Weights of a small mixture-of-experts language model, trained from scratch on English Wikipedia: vocabulary 8192, a shared expert of 192 neurons.
Below are experts of layer 2 (counted from 0) of a mixture-of-experts language model. Rows are named router (the router's row for the expert), up (a neuron's input weights, with its number) and show model dimensions 0-255. Each number is 128 + 32 x the weight over its row's rms, rounded and kept within 0 to 255.
Before each expert's rows: "gets" lists some tokens that make up at least twice as much of what it gets as of all text. This comes from a sample of Wikipedia text that the model never trained on. Tokens count by the router's weight.

# expert 115
gets: " was", ".", "|", " |", " to", " on"
router [122  96 171 128  88  99  90 139 110 120 135 144   0 112 105 122 122 163 111  97 125 126 124  98  89 119 156 142 138  97 214  63 191 208 117 140 113 114 103 152  85  88  97 148 125 162 151 143 125  95 117 112 164 143 154 132 118 137 133 153  90  99 110  95 153 146 144 136 141 116 114 116 171 128  99 163 105 116 125 140 104 163 138 144 158  91  54 167 147 128 163 125 110  96 102 107  88 246 181 123 117 163 133  97 166 164 149 105 118 150  94  99 157 101 154 151 141 114 114 176 163  95  22 106 132 161  53 102 128  82 103 157 156 107  96  71 101 154 146 150  88 144 158 108 135 161 114 109 149 106 137 138 155 149 105 145 142 113 138  92 161 163  97 138 117 147 101 126  95 113 144 149 189 112 143 103 159 136  98 131 162 140  93 104 100 129 126 123  96 117 100 129  99 208 101  77 146  74  88 119 125 138  92 164 104 166 147 189 124 115  94 146  81 157  94  22 161 154 138  64  97  91 171 115 156 107 148 101 148 136 119 139 104  87 136 196 145 160 128 154 153 120 164 103 122 117 147 103 167 156 139 149 105 147  95 104]
up0 [145  77 131 106 105 146 177 104 171 138 114  70 106 138 124 124 153 125 160 164 109 163  98 113 106  55  70 124 132 157 130  86 119 114  67 151 144 167 132  94 115 128 133 128 146 107 103 133 147 174 146 126  88 145 155  89 126 118  94 129 108 141 111 133 207  73 142 171 124 124 132 133 104 147 122 131  78 120 104 141 127 111  44 124 190 119 130 165 132  85  94 165 140 129 131 122 133 159 128 139  93 173 211 113 123 173  83 125 111 162 176 130 143  68 137 143 100 142 205 119 118 156  67 117 138 214 139 106 155 111 121  58 174  95 138 143  95 154 161 196 128 146 151 139 157  84 101 168 140  82 137 156  84 197 184 105 161 111 195 141 125  91 169 116  90 165 122 142 108 127 143 138  58 150 159 148 127 133 105 118  85  98 138 117 149 157 142 142  69 110 106 140  96 121 135 138 166  81 107 122 152 143  94 119 183 175 151 174 211 102 119 143 121 138 109  97 115 146 129 119  64 181 144 101 130 201 134 141 153 114 100 154 101  70 164 100 129  59 183 158 110 110 116 132 115  97 105  65 154 158 127  99 140 179  88  84]
up1 [ 61 147 178 164 123  94 120 121 124  88 101 151 160 133 139  47 184 160 106 134 119 114 114  80  67 132 147 134 105  81  88 155  92 103 126 163 155 110 182 134  70 195 108 107  74 180 115 104 123 134 111 158 113 111  78 157  88 124  84 141 161 148  76 131  96  93 116 160 109  97 132 109 132 140  93 153 118  88 103 130 111  96 161 143  83 117 179  83 154 103 147 101 152  69 172 146  71 187 120 166 127 135 145 115 117 159 107  97  48 185 146 190 168 116 124 101 133 173 100 152 113  84 139 157  99  62 106 148 122 160 132 138 132  48 104 165 116 174 126 103 107 171 130 133 155 156 194  93 123 100 150 151  94 102 148  94 162 150 138 173 111 174 111  58 141 134  97 140 160 146  98 159 127 149 204  81 154 138 120 162 131 166 170 154 183 111 140 115  63 123 126 124 111 157 101  57 147 130 131 102  79 106 117 173 133 112 155 155 110  95  91 145 146 122 134  59 104 143 104 126 135  96 152 123  69 163 132 102 114 128 151 131 179 119 132 148 177 141 161 131 141 140 156 122 125 144 110 118 118 173 134  85 161 182 205 171]
up2 [196 167 135 181 106  91 151  99  74 176 122 123 152 144 122 118 170 133 105 150 113 143 127 128 124 203 114  81  80  61 150 133  97 175 164 118 140 131 142 159 164 122 170 104 131 109 158 202 157 114 144 151 150 105 128 167  84 188 127 106 133 107 130 105 101 103 103 150 157 138 132  77  83  89 105 190 119 121 136  74 151 176 183 116 115 141  61 202 151  72  85 112 112  71 103 132 101 111 131  72 103 138 157 130 103 125  85 128 132 161  96  83 118 104  52  91 130 122 139 183 120 127  84 138  57 159 131 167 138  95 112 130 158  85 113 118 183 176 134  98 170 130 191 115 143 151 118  99  95 133 133 113 116 112 109 147 134 168 111 111 162 119 136 127 112 166 107 139 103 132 104 136 159 111 115  53 165  96 160 121 133 105 116  60 187 136 153 144 115  99 130 145 126 163 145 145 107 138 106 115 105 119  94  92  93  96 177 177 144 165 158 151 153 101 177 182 201 165 104  79 161 149  85  98 143 162 112  92  84 108 127 116 164 117 117 160 198 138  71 115 121 140 120  99 154 126 172 106  91 144 187 143 113  89 189 187]
up3 [138 119 135  90 138  66 110 193 104 151  81  57  93 119 137 182  98  98 175 126  77 135 131 159 137 114  94 137 101 135 131 163 108 116 156 162 196 123 123 126  98 178  84 178 197 152 149 138 166 116 154 110 136 103  98 147  80 126 103 115 118 132 144 125 129 105 151  92  93 127 128 115  93 175 136 180  64  90 116 199 119 141 132 151 110 118 116 115 169 174 132 143 106 180  88 164 104 116 142 101 120 167 141  97 105  50 186 116 133 144 138 133 107  74 165 100  92  73 154 159 132 138 173 130 100 136 121 123 174 177 114 109 155 145 122 156 128 167 111 160  92  54 126  74 193 212 154 118 175  82  79 105 135  79 143  81 121 134 134 172 124 123 125 114 122 100 131 119 180 151 193 163 129 159 122 171 128 121 150  69 140 112  97 100  95 138 185 112 143 134 154 168 143 140 137 121 137 161  91 150 116 113 115 161 128 173 102 157  69 143 101 152 121 114 110 117 160  75  54 131 168 105 116 109 183 170 124 172 102 149 143 107  96  75  90 140 100 131 169 151 103  38 115 136  79 143 132  70 141 140  95 175 110 154 114 183]
up4 [ 31 125 103 138 162  97 117 118  94 186 161 128 116  76 153 142 168 122  83  62 133 188  88 125 125 106 125 121 116  82 153  95 173 119  96  81 188 151 147 148 104 191  84 171 135 144 122 137 119 129 124 139 156 128 104  65 124 129 116 141 115 125 130 114  81 140 118 173  96 135 118 152 178 109  88 157 100 117 151 143  90 151 132  97 167 121 170  84 169 120 159  94 165 131 118 171 145 138  92 105 152 148  57 121 161  40 116  69  56 133 103 167 110 100 142  92 121  92 147 126 156 164 111 143 105 105 126 164 160 143 137 132 105 158 142 110 136 122 166  52 157  99 123 149 130 123 132 102 163 120  65 179 179 157 104 140 149 134 114 175 181 120 104 134 123 162  63 163 152 117 142 192 132 160  95 127  93 126 165 153 139 158 126 110 122 152 125 128 119 181 132 127 124 169 176 127 139 151 150 101 126 108  80 190 170  58 145 103 141 156 151  60 118 147 126 142 129 182  93  65 120  66 149 111  80 129 154 157  58 127 122 106 143  77 124 197 113 136 126 170 164 117 118  81 107  86 162 110 127 153 150 139  32 138 157 145]
up5 [133 146 154 132 121 132 148 182 104 132  96 138 108 157 101 108 165 153 161 222 121  96 103  72 131 107 133 148 154 132 121 107 128 114 165 138 104 122  55 135 111 167 130 105 134 174 162 146 145  81 154  45 111 119  86 153  58 135 138 211 111 109  82 146 163 137 133 156 120 168 164 144 231 159  57 135 135 107 186 104  91 114 112 104  98  78 101 137 118  91 124 131 134 127  91 152 134 106 154 157 153 100 125 179 189  53  86 173 104  96  79 196 155 144  97 144  99 135 109 153 115  77  92 151 146 140 110 142 123 124 102 161  99 150 119 156  80  97 144 155 155 131 143 156 119 137  61 112 113 162 137 102 100  65  29 144 157 113 116 129 153 187 141 127 128 135 128 151 172 104 121 160 150 127 137 105 154 104 179 147 112  91 145  91 156 128 150 145 118 103 116 164 100 134 105 122 119  99 153 194 150 151 132 130 135 141  42 175 145 118  74 157 178  82 118 141 157 153 182 185 133  85 113 117 104  96  79  72  98  88 123 146 152 124 138 124 163 101 111 175 144 135 164 114 105  68  94 134 104 177 154 141  95 158 116 143]
up6 [176 180 105 106 123  98 139 103  78 125 136 126 122 143  90  72 203 111 146  69 165  69 153 122 132 117 130 112 181  80  99 121 150 140 116  87 168 154 125 105  77 111 139 121 102 123 155 141 107 131 112  88 143 150  91 170 103 140 125 136 130 123  41 108 159 130 153 115 138 103  54 153 193 152 111 117 128 140 161 131 120 157 173 114 142 126 109 127 144 120  71 155 156 131  97  90  87 120  98 172 163 104 165 142 127 102 149 115  82 145 153 157 117  97 139 125 129  68 183 137 177 137 143 180 108 180  85 158 186 171  74  99 130 132  89 127  94 118 135 121  86 196 165 127 118 140 142  98  97 128 103 142 119 125  93 133 169 132 107 163 144  98 105  57 111  90 147 172 122 104 139 123 126 114 106 116 205 166 132 151  94 154 127 107 158 183 156  87 194 143 141 196 138 149 145 152  68 163 133  93 112 142 181  90  75 127 130 144 116 136 118 138  94  94 142 185 165  67 176  97 171 136 146 167 117  94 102 156 112  96  99 108 155 134  61 138 195 124 160 238 141 119 108  92 144 147 160 148  84 143  70 152 159 126 134  67]
up7 [ 81  89  97 147 100  88  89 227 161 153 129 136  93  67 129 123 108 128 112 131  93 111 103 121 130 207 166  91 170 157 112  97 119 184 145 124 128 181 120 126  93 134 191 158 163 119 124 107 110  98 118 109 109 120 139 127  86 176 153 200 126  62 111 142 126 136  77 133 159 145 135  82 146 151  88 145  81 195 117 142 133 213 123 139 149 142 141 118 152 120 175 100 164  97 100 111  97 143 123  83 135 160  77  91 163 166  57 134 152 183  82 166 186  92 164 171 119 118  97  91 139  86 157 153 102  83  68 145 118  97 184 109 149 160 155 105 115 117 142 149 188 163 140 141  86  65 151 118 139 116 106 112  92 140 127 123 132 167 143 169 122 150 130 119 167 112  97 166 122  96 148 142 113 123 119  76 136 124 115 195 158 160 107 178 108  99 113 176 173 135  76  77  52 165 122 150 153 127 124 111 140 136 137 172 116  98 112 108 132 109 104  89  79 141 132 126 131 102 103 169 171 143 109 128  84 107 157 120  94 159  57 176 151 121 120  74 134 102 200 195  91 135 127 135 131 162 100 169  90 112 144 111 117 162 135 158]

# expert 71
gets: " |", " of", "|", " at", " for", " he"
router [128  94 183 126  96 105 101 137 112 116 150 155  21 109 118 130 131 162  98  86 114 130 122 122  86 110 158 143 140  91 195  72 198 217 128 146 124 112 111 165  94  94 126 163 135 153 156 122 126  98 134 106 170 151 151 120 126 152 132 155 118 103 109  94 157 150 141 149 135 115 126 110 187 128 105 164 122 112 141 176 122 155 134 140 159 101  56 164 163 117 162 154 106 106 104 124 115 255 176 124 123 149 123  96 170 170 152  94 114 155  96 103 158 117 145 159 162 114 121 176 165  89  37 124 140 154  47 100 133  97 108 170 151 120  83  92 110 155 155 157  97 145 162 122 156 159 118 106 155 108 138 145 143 153 102 144 142 118 141  90 153 147 108 133 116 164  94 143 100 131 146 143 192 100 146  88 150 150 102 136 145 148 112 118 104 122 123 116  90 101 110 130 111 216  97  85 141  61  84 109 145 135 112 161 101 165 126 172 128 110  87 150  80 164 116  30 151 151 141  55 102  94 179 119 165  99 145  97 141 140 104 142 103  95 152 202 160 166 131 176 163 129 148 100 127 113 147 101 161 137 159 151  97 161  83 122]
up0 [103 136 149 118 133 103 149 167  85 140 134  68 115 119  66 107 120  93 138 116  93 131 130  81 126 157  60 141 120 177  83 123 186 120 134 147 180 134  86 138 137 110 135 139 160 126 168 145  90 116 164 149 176 139 130  85 135 116 103 136  96 102 133 166 146  90 174  87 160 162 158 163 142 122 131 138 125  92 146 140  95 120 158 131 118 116 120 155 123  83 129 202  92 146 106 131 158 123 142 150  77 134 149 116 100 149  69 182 107 117 100 126 141 118  99 119 129 135 122 132  81  98 120 113 117 109 162 110 120 105 128 136  83 162  87 129 133 109 146  85 143 142 162 180 200 134 201 175 111 148 168 114 109 176 187 108 106 134  71 119 129 161 124 109 198  99 101 178 175 112 162 114 108 101  94 155 203 111 127 103 138 148 155 114 122 112 102 106  83 140  66 104  98 113  86 129  46 126  38  61 171 147 139 106  55 175 119 233 123 127 171 150 157 200 134  76 147 101 146 142 196 141 183 175 147 103 102 118  84 143 107  61 106 136 177 142 117 143  84 169 137 138 156 169  89 115 131 124 134 140 142 154 139 112 121 198]
up1 [146  44 138  93 154 151  70 145 134  98  90 133 144  95 119 109 111 175 108 148  87 130 141 195  94  69 103 135 110 130 142  93 113 107 103 192 144  87 106 138 148 174 146 139  93  96 131 151  86  83 153 135 118  97  96 148 163 121  81 119 101 146 122 158 129 127 159 217  97  77 116 139 170 148  93 125 105 122 137 127 135 188 161 176 134 105 169 166 143 151 143 138 151 111 161 108  50 136 111 144 211 133 157 162 102 152 109 107  78 162  97 112 189 124 164 128 100 161 140 123 108 125 152 111  77  96 122 154 114 100  97  90 117 191  91 110 143 129  96 116 104 141 174 145 148 185 111 136 128 113  92 171 100 114 150  93 116 139 136 156 149 187 173  98 145 110 200 168 165 147  87 150 165  95 144  69 130 178 145 137 131 121 202 113 102  73 108  78 145 125  87 152  77  81 179 187 112 122 181  75 156 151 108  70 150  88 130 142 139 100 117  84 115  87 159 129 176 111  90 188 131 160 110 111 148 115 160 131  93 121 171  88  94 101 130 126 163 158 148 109 100 142 137 143 220  72 141 124 121 178 127 110 114 130 165 100]
up2 [100 116 131  94 188 172 111 117 153 138 137 135 182 128 128 155 163 138  69 142 148 140 103 122  96  68 105 137 100 110 158 125 120 115 113 127 135  92  97 133  84  88 111 124  81 115 119  78 124 151 118  82 123  93 179  79 115 126 128 101 120 144 174 102 118 144 156 119 116 130 156  93 169  55  94  73 117 124 174 177 120 158  70 158 108 110 162 156 155  58 110  83 163  84 127 133 111 104 103  98  97 117 130 151 112 168  82 104  77 194 156  74 124 148 177 141  26  83 119 153  98 116 116 135 113 156 140 142 152 131  83 138 128 168  76 113 180 128 111 118  82 141 160 176  91 195 151 122 102 117 145 173 103 123 163 135 159 114  79 163 154 175 198 140 171  99  93 150 135  71 121 130 174 173  88  85  97  91 143  97 121 148 195 128 113 154 139 160 192 146 152 100 102 130 119  95  71  77  90 118 195  97 131 106 195 114 132 149 111  97 159 158 108 146 143 118 107 149 128 137 150 118 177 131 207  90 139 104 134 138 106 180 110 113 168 120 186 147 152 150  77 137 136  91  80 147 132 120 128 171 134 129 141 187 156  75]
up3 [149 110 174 122 139 108 136  56 165 141 214 120 115 105  83  98 151 140 134 141 118 142 119 131  94 101 144 156 186 115 125 125 104  83 147  81 162 146 115 126 145 108 110  43 236 131 154 161 186  77 141 135  91 118 140 156  82 122 136 104  59 112 108 137 209 142 134 170 100 143 140 162 121 112  59 170 131 148 102 114 119 118 161  85 131 151 149 146 135 142 118 142  56 150  88  99 134 179 164 156  52 127 141  92 162 121 131 159 101  89 158 128 149 148 140 134 174 114 146 131 136 120 189 113 147 101  70 126  72 123 145 134 116 120 137  87 127 158  97 166  68 149 155 142 128 128 115 162 160  43  71 119 178  81 105 101 102 135 143 164 148 154 120 119 126  91 141 123 118 195 136 170  75 141 113 124  88  83 179 152 146 103 142 115 115  63 164 153 121  69  94 167  95 165 135 168 115 163 116  67 127 134 149 149 116 133  69 106 173 146  92  98 122 146 140 158  92 129 147 138 177 113 100 137 157 179 132 139 184 104 144 121 144 132  90 179 191 161 127 142 120 185  81 133 118  91 154 109 150 128  96 155  65 136 154 147]
up4 [156 124 147 114 120 159 146 139 196 158 103 163  85 117  46 109 141 106 118 152  60 157 119 226 145 131  85 164 122 121 146 101 106 180 101 107 137 167 151 177 170 127 132 109 104 139 165 123 147 141 146 114  86 141 185 122  92 156 188 110  57  64 199 133 141 128 126 138 122 119 136 131  96 134  94  93  95 227  89 139 148 200 139 162 150 150 115 106 179 132 112 129 115 139 149 145 128 110 129  96 151  90 127 116 103  72  96 124 128  90  86  91 135 127 135 103 115 103 155 129 143  73 138 127 136 152 122 152  63 164 159 125 132 182  84 140 127 196 162 100  44  56 160 143 111 103 131 105 109 161 143 141 104 192 107 115  18 136 132 153 176 143 114  84 118 128  84 128 113 120  86 168 110  82  90  98 104 110 118 119 160 104 118  86  99 154 114 114 128 123 162  99 160 102 113 162 130  91 105  99 149 185  98 120 104 117  73 146 152 199 139 174 116 122 141 112 150 100 143  84 152 112 171 130 143  99 111  82 184 142 105 124 188 101 163 123 154  66 128 141 162 100 109 156 150 153 170 153 103 122  85 147 150 147 120 120]
up5 [193 126  92 143 110 106 123 161 138 140  97 118 153 167 114 112  99 135  67  90 114  93 131 137 127 141 149 115 178 137 138 156 134 114  83 124 127 136 130 151 141 153 122 160 158 153 177 121 111 141 122 108 157  58 100 104  76 154 148 130 120 140 106 130 105 166  82 169 140 150  60 128 153  93 127 154 155 117 148 108 117 104 124 134 107 133 142 136 153 107 177 157 118  96 136 146 143 142 137 121 141 113 126  85  95 160 187  82 114 118 139 188 136 103 100 135 204 113 169 132 143  48 153 177 114 167 122 167 157 170  83 155 176  81  41 152 136 100 165 120 143 157 104 148 152 111  43 142 127  87 185  94 173 105 181 125 144 112 123 160 127  86 129 129 164  71 112 135 148  91 108 100 174 159 122  85 144  96  94  61 109 126 138  87 115  78 134  13 110 133 105 130 154 107  81 163 120 170 158 164 136 169 136 171 134 104 146 131  86  88 125 160 122  96  98 168 218 187 110  97 155 177 134 136 109 135  96 207 112 106 122 105 148 120 114 117 154 178 120 170 195 198 172 127  75 144 117 104 172 145 110 125  61 135 136 126]
up6 [170 133 133 155 131 120 122 118  67 117 161 147 140 156 110  96 203 119  72  98 103 108 161  94  88 131 136 105  96 121 155 118  71 122 124 147 142  52 106 169 117 180 123 134 108 151  96 122 128 115 135 144 100 123 163 151 132 173 182 138 125 170 114 194 151 154 169 132 169 139 106 155 138  91 179 101 159 149 142 124 171 158 148  98 141 154 140 111 123 143  95 171 169 143  47 144 169  56 114  75 122 126 166 146  91 142 147 146  74 129  84 128 192 159 193 154 137 153 129 145 117  73 149  96 153 183  74 138 137 126 147 147  98  69  76 118 133 204 126 119 138 170  63 147 117  94 131 131 122 123 119 138 165 118 111 140 118 139 105 157 217  79 122 118 164 105 133 144  75  96 153 106 170 101 123  96 124 188 100 164 214 134  98 145 175 110  88 132 128 113 120  77 104 131 114 118  76 201 128 103 150 102 183  89  97  96  74  98 105 116 170 164 142 102 122 160 123 149 171 161  99 166 131  96 129  86 104 128 164 118 135 200 137 148 116 132 141  85  68 119 133 124 180 135  90 117 111 112 160  68 158  72 139 119 159 170]
up7 [156 109  87 119  88 155  84  98 106 123 138 184 197 141 104 100  97  93 105 136 117 105  55 184  84  66 125 135 131 146 169 107 191 114 135 138 119 158 122  71  86 110 142 161 115 117 171 122 138 128 144 130 152 116 147 105 143 134 108 140 111  88 170 125 209 148  89 145 113 153 174 145 109 206 163 115 133 145  53 107  90 122 189  99 145 149 107 106 122 122 131 183 113 145 157 130  71 152  71 136 111  94 168 115 153  65 125 148 139 184 187  84 152 180 115  66 163 100 144 172 155 115 109 131 138 138 127 108 121 173 144  80 109 122  73 129 160 114 137 203  55 130 157 102 152 131 148  61  97 142 109 147  94 137 114  98 144 168  80 156 142 125  37 135 125 161 120 133 167 119  59 108  63 154 167 134 118 119 164 125 143 151 145 106 140 123  63 137 128 182 152 141 174 134  95 119 125 165 141 133 153 131 126 158 172 109 111 135 103 101 133 124 133 152 123 165 172  98 222 171 105 130 152 123 124 110  36 105 165 167 124 128  81 141  76 151 125 112 107 158 153 150 152 117 102 147 106 130 120 154  88  96 180 102 142 143]

# expert 107
gets: " |", " such", " conce", "}", " on", " were"
router [120 105 172  99  93 125 101 128  85 145 143 151  75  99 102 130 127 157 111  95 116  95 138  79  85 113 175 135 106 110 149 119 154 153 130 145 131 111 126 169 118  63 105 146 161 147 173  99 118  85 130  85 165 148 148 126 113 127 141 151 126 123 119  93 136 150  97 140 119 104 127 119 164 110 114 141  78  62 118 114 102 165 132 155 163  74  83 154 140 153 171 165 136 140 107 109  80 199 187 129 130 164 127  81 157 153 166  55 103 146 104  69 196  79 166 140 168 113  86 138 185  85   0 111 130 160  89 106 134  77 120 151 137 100  86 139 119 140 144 179 102 161 160  85 147 153  96 104 132 122 155 149 152 120 101 122 191  94 127 105 178 149 130  99 153 157  91 144  89 138 122 145 200  90 143  89 185 157  95 102 149 139 143 107 137 116 116  88  64 153 101 136  98 238 110  99 173 161  97 116 111 124 106 136 127  79 137 157  75  95  96 134 143 170 118  92 157 125 132  69 111  96 123 101  89 105 154  85 183 129  91 106  99  89 136 187 136 155  96 144 155 129 145 116 125 127 131 101 154 135 151 157  63 161 100 100]
up0 [134 102 120 106 127 160 117 123 107 153 117 154 139 187 142 148  92 135 131 126 102  99 176  84 128 195 142 122 100 103 106 114 137 170 142 244 176 166  82  89  97 133 155 165 146 146 137 108 126  69 140 164 143 121 114 142 107 118 166 130 144 130 117 101 145 151 193 126 105  87  95 156 143 149 137 156 117 152 154 131 143 176 174  90  99 107 147 123 132 124 165 139 118 171 176 117 109 133 133 110 124  96 137 138  93 155 192 126 153  73 120 135  96  99  85 138 167 125 119 140 160 168 156 127 153 163 138 149 139 105 158 146 109 156  79 117 122 161 182 187 152 150 124 180 148 116  63 164  69 141 145  93  88 126 126 111 153 113  97 109 216 144  56 211 171 114 123 108 122  44 122  86 108 135 120 111 138 146 227 139 181 132 174 122  89 170  90 147  89 163 126 174 132 128  99 151 109 152  91 116 162 165 117  83 122 139  58  82  62 112  95 112 139  91  74  78 139  75  84 103  85 159 116 120 137  87 123 131 146 125 139  77  74 106  98  70 154  86 134 110 150 177 180  91 103 114  86 132 134 117  93 126 145 159  96 140]
up1 [129 116  87 109  74 133 122 109 116 177 167  86  86 116 143 109 150 144 163 175  97 135 150 104  85  83 105  71  89 102 106 100 137 130 154 113 109 148 131 169 113  92 149 107 105 128 106  62  97 178 108 150 121  92 141 133 137 155 132 151 110  76 129 119 120 126 151  98  70 128  95 134 168 137 119  67 153 136 104  84 148 126 146 158 176  75 138 128 120 189 158 132 130 121 105 118  90 128  71  90 141 147 105 173 113 173 107 157 142 155 122  74 191 131 143 103 150 130 188 160 133 115  97 179 130 102 159 149 133 148 114 163 134 141  92 175 136 168  94 104 159 180 111  62 183 105  91 127  99 115 103 208 156  93 182 132  50 114  64 152  95 186 102 116 107 107 102 166 107 159 175 151  64 113 154  93 129 157 146 153 148 108 126 114 205 141 174 114 111 117 150 109 137  69  72 149 137 143  59 116 127 136 141 153 125  92 109 128  95 137 153  55 174 173 108  41 142 155 190 135 146  85 126  98 179 164 135 128 211 141 125 172 133 134 100 153 141 106 176 123 127 147 110 130 105 154 148 175  97 111 136 200 103 126 109 163]
up2 [143 128 119 132 160  77 142 116 176  83 122 160 115 126 150 149 180 154 117  69  56 132 121 146 119 168 158 136  80 103 181 108  92 105 107 141 186 189 120 144 142 114  35 137 158 143 140 129 127 107 137 104  94 166 131 177 198 188 102  75 143 146 147 164  59 101 158 174 132 104 130 163 161  96  79 137 141 115 107 134  75 109  95  92 158 187 103 102 160 125 158 121  70 180 119  85 155 126 129 111 126 166  96 158 157 176 133 119 186  65 165 126  94 102  89 156  98  96 155 112 211  90 133  81 100 144 149 214 173  99 143 112 193 120 116 159 129 133 102 123  98 141 150 131 130  92  77  66 119 129  62  97 163 133 126 106 153 155  93 115 118 175 135 126  90 151 166 110 151 103 147 140 173 153 127 121 180 108 105 167  56 101 140 161 130 114  91 128 124 154 124  68 156 145 136 113 151 168 176 105 135 135 128  77 120 155 161 138 115 107 106 163  60 134 130  88 191 108 167 176 121 142 145  97  87 127 154 108 138 143 105 112 126 127 180 109 137 107  58 151  84 121 117 147 142 102 196 110 111 132  89 144 120 119 150 118]
up3 [121 141  91 148 136 122  90  92  68  90  87 131 162 135  80 113 186 136 171 128 112 143  46 146 135  83 160 148 141 142 118 105 138 196 170 157 140 134 150  59 144 154 139 121  91 115 158 152 128  93 135 176 106 110  72 126 138 125 126  78 120 138 107 108 105 138 129 166 105  97 160 133 146 174 161 133 129 102 139 147  99 138 168 128 125 163 135 139 127 142 118 115 174 101 111 131  72 144 104 173  93 200 186 139 129 119 124 118 146  72 104  93 150 133 134 161  65 105  92 157 158 131 181 121 138 140 156 128 149 117  45 143 101 120 130 111 131 162  30 158 111  86 130  90 160 108  92  93  55 153  81 146 196 125  91 155 152  94 125 143 129 115  96 146 113  94 118 129 205 118 155 160 177 123 192 145 178 142 114 112 131 133 127  52  63 193  99 106 124 183 145  91  93 103 165 187 161 189 152 129 136 149 105 154 122  96 158 108 128 115 117 139  86  92 161 101 150 162  95 129 167 130 142 123  91 152 140 134 101 175  88 119 119 143 134 127 126 139  83 174  63  84  92 168 212 119 185 131  67  87 164 133 117 148 131 126]
up4 [ 57 144 117  87 197 107 100 156 134  71 149 120 124  87 134  84 164 205 108 138 162  85 106 165 130 130  95 164 127  96  97  83 125 147 186  96 144  79 146  94 160 139  57 114 135  81 141 109 184 164 154 131 137  79 175 179 176 160 159 135 126 143 127 177 146 109 127 157 107  77 102 102  84 152 187 120 124 109 164 119 110  71 104 164 156  84 130 170 151 187 121 135 147 115 161 187 115 142 211  91 145 100 150  88 168  94  93  33 136 122 134 129 105  89 150 129 102 122 128 117 150 140 186  74 121 117 168  89 106 104 139 138 109 121 118 118  94 134 155 104 158  90 113 153 159 141 104 157 137 117 113 171 117 116 113 116 133 119 136 134 133 107  91 132 139 116  96 204 157  93 116 106 175 153 184 101  96 127 156 112  97 175 127 118  80 148 144 112 121 165 133 113 127 153 111 116 195 169 174  95 149 100 135 128  86 112  88 186  92 103 104  44 121 103 167  78 133 123 134  87 125 121  81 119 152 125 132  97 184 134 142 193 123 113 101 109 103 117 172 102 119 105 141 108 101 145 193 115 185 174 169 135 164 174 174 100]
up5 [116 103 102 145  56  77 109 176 104 105 146 208  70 120  87 172 104 130 113 140 103 158  94 157 155 170 131 152 162 145 158 142  90 187 107 111 135 107 121 104  98 168 130 109 125 162  96 210 151 111 159  85 106 147 146  76 151 130 167 193 112 141 162 169 191 170 115 113 116 135  90  82 108 204 142  65  56 167 130 122 122  97  97 148 131 103 136 166 180 116 161  85  82 151 131 185 119 141  79 104 141 115  61 176 126 176 117 124 166 170 118 109 127 126 122 116 159 132 139 107 206 113 166 128  78  93 181 202  99  73 153 140 144 129  64 100 140 185 120 167 142  98 147 135 145  85 110 144 185 174  82 151 123 166 131  93 188 113 109 154 161  85 154 111 120 114 146 123 119 153 160  91 134 144 188 181 137 104  94 141  96 130 136 110 102 117 158 112  91 159 152 123 123 164 149 162 117 123 169 110  89  93 115  97 104  86 147 161 113  99 162 152 153  78 126 143 115 138 119 122  65 136 157  77 108 122  78 125 117 157  81 146  91  83  98 129 110  95 119 126 117 105 130 164 114 108  70 109 188 122 125 146 105 149 150 107]
up6 [103 128 160 145 164  98 113 145 138 158 151 206 160 142 120 111  62 106 143 143 153  53 165 140 155 125  97 113 124 118 130 170 146 180 129 124  78 107 131  94  66 126 112 111 127 153 109 123 150 124 170 121 176  29 132 110 109 111 131 144 158 125 103 211  78 125  92 128  97 150 126 124 162 131 171 178 128 143 156 155 137 138 131 150 107  98 179 119 131  87  87 100  70 148 120 101 160 179 131 114 172 141 156  98 140  96 240 113 105 142  99 137 146 169 143 116 143 141  32 178 171  98 129 147  72 172 141 130 115 110 101 116  62  69 106 153 200 161 118 157 127 104 153 164  95  95 104 123 170 153  92 121 124  99 111 196 122 143  84 130 156 123 125 155 164 100 113 119 121 134 117 175 172 131 161  99 167 168  98 131 102 127 170 121 128 121 103 210 120 100 132  75 147 102 102 123 184 173 108  94  70 109 161 152 165 106 146 134  67 104 111 189 150  67 101 149 134 119 131 176 131 134 115 159 184 132 145 114 113 143  99 139 163 117 132 109 106  82 114 101 107  98 106 163  90 188  66 110 177 104 117 106 111 121 139 154]
up7 [ 72 160 127 135 124 163  91 146 148 172 183 164 104 121  77 146 227 113  92 127  76 133 132 162 120  91 186 105 135 144 158 148 108 116 151 155 129  98 133 171 121  75 145 150 144 192 120 159 138 125 113 112  81 188 120 175 150 108 106 170 118  76 137  80 138  99 117  95 150 104 106 144  96  86 145 134 104 119 160 128  51  40 179 125 168 137 179 116 139 100 193  99 132 151 139  99 156 102 151  93 147 139 103 107 139  58 167  83 119 143 131 154 133 129 110 110 113 146 110 141 103 130 140  81  98  95 153 119  95 170 152 190 110 108 113 105 120  91 177  79 162 145 173 151 132 109 128 189 110 148 149 122 120 119 136  78 146 144 104  92 156 190 119 155 160  94 196 140  90 145 187 143 136 179 116 107 178  64 167 157  99 140 110  67 143 114 162 136 147  99 119 129 104 156 142 122 170 158  96 126  95 113 107 174 141 168 146 119 151 161 147  78  84 130 143 175 176  97 183 131 106 106 133  91 153 154  97 104 125 159  83  66 128 142 127 109 122 187 116 131 104 141  95 101 154  83 136 160 110 143  38 102 107 104  69  73]